Weights of a small mixture-of-experts language model, trained from scratch on English Wikipedia.
Size: 11 layers, vocabulary 8192, 69M parameters.
Experts: 256 squared ReLU neurons an expert, 2 picks a token, 16 empty slots to pick.
Below are experts of layer 2 (counted from 0) of a mixture-of-experts language model. Rows are named router (the router's row for the expert) and show model dimensions 0-47. Each number is 128 + 24 x the weight over its row's rms, rounded and kept within 0 to 255. Numbers have three digits each.
After each expert's rows: "gets" lists some tokens that make up at least twice as much of what it gets as of all text. This comes from a sample of Wikipedia text that the model never trained on. Tokens count by the router's weight.

# expert 45
router:132065159089164165138180106128144107102109118138135104146105119141115113156143106120120182148124167142114114110169139126141106105119120124121121
gets: ".", " I", " U", " O", "I", " N"

# expert 50
router:124124145109110121138120113062148130136113146125129152138163184115176157114126115123182149178138125129142104091182128155145126089110118133183148
gets: "en", "et", "é", "um", "mi", "gen"

# expert 15
router:126089171101102145150145141106139105100101152110134129149111178118143109137125147134151150159090170123140100116166147154139087122142096112164114
gets: " one", " that", "3", " first", " St", "4"

# expert 60
router:134063163107136122169137169075111109131117165090145096132109156161127128123102129135153148154144163086148134082121163144124100122131120096129146
gets: " (", "(", "า", "น", " [", "ง"

# expert 17
router:123080170107118107172172104154086102104113161131110116104119153161125117127084120151167140152115151107145129130117124159157133118127097136143137
gets: "–", "-", "/", " $", "0", " —"

# expert 6
router:118083155098123127130161147072149070122097171131137116168133159105140138093097141138132147149127164095134090116157156148137095082166082105175141
gets: " |", ";", ":", ");", " —", " Nominated"

# expert 26
router:156059141089116128139140137128107128124143134108119141138120132167173148118127079125129199127078132134120135118142135139148110127156105100111138
gets: "man", " years", " time", " year", " people", "s"

# expert 61
router:142103160099107131162154130106125101109102155110140125139106165118140119143123147141152155155082167117133096119155155150131090118137098105157113
gets: " ", "In", " first", " over", " In", " two"

# expert 18
router:130100169094101145161145146099142092109106149106139128134106173116135115138119124124157149142087167124146102123163158154142084124143095090150113
gets: " |", " In", " original", " began", " post", " directed"

# expert 46
router:140114164088150110136157132116150126091118136096121135114131163131106122148109123150156161141091159100124077112142128159135075118104081127148134
gets: "S", "W", "D", "E", "M", "N"

# expert 59
router:116112147113127140155142140107139105150087147113134139103108142127159174124137100133168129163118134151149112120102170150147123107120099140128127
gets: "al", "in", "ation", "ter", "ic", "ent"

# expert 2
router:132103165100109132160149138103127095091106159105144128135108176120144115140127142137151147153090167120136098120156148154136089123142088101158115
gets: " ", " D", " B", " century", " anti", " Ford"

# expert 3
router:133096152108120147133160155147150113133115177116141086117094162129148141110136146124193183141098187102120100161126136165135145106136104103167112
gets: "an", " F", " P", " p", " L", "S"

# expert 23
router:150138141107103162142149143125135084135119156103115152168126150100123110136104095144153154162083140138165137139191126140135124097107111108152136
gets: "0", "5", "3", ".", "4", "2"

# expert 42
router:155129152111130103147140150097137103093103137126120111112106108137164103140122129144127144150120153153120124135182132139145142100132104134109105
gets: "y", "d", "ch", "th", "ie", "s"

# expert 10
router:128134153083119168156136136153188084101095161078146140132122148119109102109110106099113144139115127124132118099160120167111156129142090112157096
gets: " de", " New", " La", " con", " Al", " De"

# expert 8
router:137095147123126106160131140133135128146124131118118157126147157109124101115133091134121179159099143120156102118120144156130147116130072112171132
gets: " ", ".", ":", " +", "+"

# expert 20
router:130111158115111143169131130116136105082103163094115141090134184116130113100148123147147122162129158123141084117174151121133089107158103113147120
gets: " ", "1", "2", "9", "3", "6"

# expert 58
router:136100158095107141154141146102141097103102159102137138139104178118142106142121137135153145155071165119133101124157147153136092111132084106163112
gets: " the", " W", " with", " C", "In", " H"

# expert 57
router:109098165115127126166141160104136091113122158124112140116115174119122112140113120137206158152079148097108110127156135151104113111131121128134129
gets: "9", "8", "°", "7", "5", "6"

# expert 7
router:145110121085155119126164145081110123091088132128081111135083150112137109109172123134152138128105176139134065135145158125148144133114107117155112
gets: "ly", "ed", "ing", "ion", "ity", "ate"

# expert 24
router:113122145045140124184188167107137116078088141118125158130112170136156154123114118120144117113073215137139102149161177145100154115143075088154128
gets: " an", " more", " including", " such", " known", " most"

# expert 37
router:145122155134135147140161153120166082083111143146119117172096157135124145106095119139147130150136165151124123135132214149115093109129084103132113
gets: "0", "1", "2", "9", "8", "7"

# expert 36
router:114114135074108130133180169083145122098116159110108120082135141162152108109115113096127116166077172117094119126146138155140133134151105119134138
gets: " was", " is", " he", " which", " it", " also"

# expert 32
router:151113137101137117154152116075112110096095149144132123135127141113134126113124134083177125154128150108117141065139138161124139074122127132157119
gets: "t", "re", "le", "ro", "to", "st"

# expert 38
router:131098146071128155115114125089134092144108118114149129120123163128152140096132128156213144134113135124135137124131150119141110136166128092110083
gets: "s", "d", "il", "on", "ul", "ed"

# expert 9
router:123071170119104137138168156092131114116130136134103125113125147112147105128143100105143117143097136124162091138156194163157140114160125097149133
gets: " and", " or", " but", " &", " by", " while"

# expert 5
router:138063119107118153129151137060128126130110130121130122121136185132151116115093179149147194135110141137104131124128147130147115115114114119106130
gets: "k", "g", "z", "it", " G", "w"

# expert 62
router:168119144075147170139125139085136121125112102133151141124137170109118136122120071144124166158113170111100127146122132148139145110120114127136140
gets: "o", "a", "ia", "na", "ra", "ba"

# expert 48
router:159131147117117154144161156098114068102102122118102116124127154121128103127137115143145145152094207136141099106137156159142146143080126102136084
gets: " to", " for", " his", " be", " her", " him"

# expert 44
router:139117140093133129122153161108124104108147134149145138143123144135159150133159104148181160132079119129123116119143120152119129130106122094112123
gets: "e", "es", "ing", "ed", "se", "be"

# expert 13
router:127101149072129103121145116098154119111118131095122165117116151078172142129130126139118173153121124102098168129117124168163127134098104109136109
gets: "is", "as", "ma", "ke", "at", "de"

# expert 11
router:145085154087160170132177148095147093083111165094110116099118181132116137145064126137135118169112138089115097151142124164137108113120108131140139
gets: "0", "2", "1", "3", "4", "5"

# expert 51
router:134064170130143097161143123074156107122114140133139135155137141122127133120098094116131159143108159088120150135145145157146108109112110109177100
gets: ":", "age", " –", "ne", "N", "-"

# expert 53
router:134081150095136172123134153078137129083111152123123106127094147154140106154077105098151162180084137110119114121168132162138139092137098084116117
gets: ",", "x", "Ch"

# expert 25
router:167073148108119122174134141111136061127115147128119129138110149147152129112139127159137141142110183139079124100117134140151121115122094071144098
gets: " \"", " out", " up", " called", " end", " back"

# expert 28
router:131131158115131105116142143099130129081120172146133130129091142103155133122153097121176145133111142154136126110193130123127098107127115105144117
gets: "s", "ing", "ed", "able", "ment", "ers"

# expert 34
router:115122151126132151118109137085127123128121115159132135175128193139151128120111123197126175165081180110110142113122119148137115118115132126132112
gets: "ian", "ine", "in", "on", "us", "an"

# expert 47
router:161077161114151139127185157104128119115125164137089141121129146124145158154112089108138209195139127116141120145130160150123136093123085092130128
gets: ",", " and", " but"

# expert 19
router:143128184091116140115156151113136118147137150095169144114084128099129128161124147120131153139107160087137122103153137140101139112149112074112134
gets: " |", " Me", " Ro", " Ru", " John", " Jo"

# expert 41
router:152091172114106159159167162111161106093095113102129088128133149097159103134123127123130164158104164138118107134151179144160107124120103110125128
gets: " the", "'", "s", "The", " The", "’"

# expert 43
router:097086167097094107127135157121158086115110131099111122135098157171135136128084100141163170132112156139131097101139135161127089143142127124133109
gets: "|", " May", " March", " August", " January", " October"

# expert 35
router:144092143090152132151134167117155083129063132127111136143102174134110154130103118103111148136122178128132131132117204141136123136126101141152121
gets: " a", " the", " A", " The", " this", "A"

# expert 29
router:171118154127123144167159156119168120088117110103112158115104177102142104108112131124154148152113198096124104149130164147119102079111120141135128
gets: "0", "5", "7", "8", "6", "4"

# expert 1
router:122126123094144128145157124117152121140064160090145148121154143119161155140106136113170131142105145128161119140134156184126098111095086143132156
gets: "i", "u", "ri", "ra", "ni", "la"

# expert 40
router:131105165102110138161142148112131093104103154099146131137111171125137107143130136126152151151083168117146099122165150150122096114140094111161113
gets: " S", " D", " c", " St", " B", " M"

# expert 52
router:138108160103109145155156149102125095100105156095138130129109170116140114145137122136146140155084167117148104120166150151126091115129092105160106
gets: " for", " with", " S", " where", " by", " became"

# expert 22
router:137100167096108144161148150098133088103103158100143135139107166125142114136129132136145143154079169116147100130168152159125097114136092102163104
gets: " ", " for", " the", " Pa", " became", " Re"

# expert 63
router:127091168105109144158153144110140092104104165094122132128105181121139105148131122139150146150084160121141111113164153146133087113147105109151107
gets: " ", " M", " T", " St", " B", " J"

# expert 39
router:135092178086118150112148123069136080133095134128133107150145145125115149102154096111140148160099131141138143097160128142136125122120103097141135
gets: ".", "\n", ").", "\".", ".\"", "?"

# expert 49
router:111072143100112141149142147110155087103107144136101145153112166133136128124103139135150153163107146159130104104147144172112102127119126144145121
gets: "1", "2", " ", " January", " June", " December"

# expert 16
router:131103167097107142158152144103137100108111154102133129139101175118144104133117129137159140150081165122144101124172153154132088120133091104157108
gets: " ", " C", " D", " dis", " c", " Pa"

# expert 0
router:108128162103113106150187149103153094151091136129177107144106180117137157131154141130142162154119145141102140115106148157121099133130055124144115
gets: "\n", "==", "===", "=", " ==", "===="

# expert 30
router:108114160086111137153144171117133079114096137165129118124125167128145127114119159141149150143145194169131099128126134120140117119096114108186135
gets: "\n", " =", " a", " is", "com", " was"

# expert 14
router:131095132122142129126166162115132115110071149132107139135135128158153132103099145131171158138117182110168102107136152123109115108124063097131105
gets: "er", "or", "r", "ur", "ers", "ir"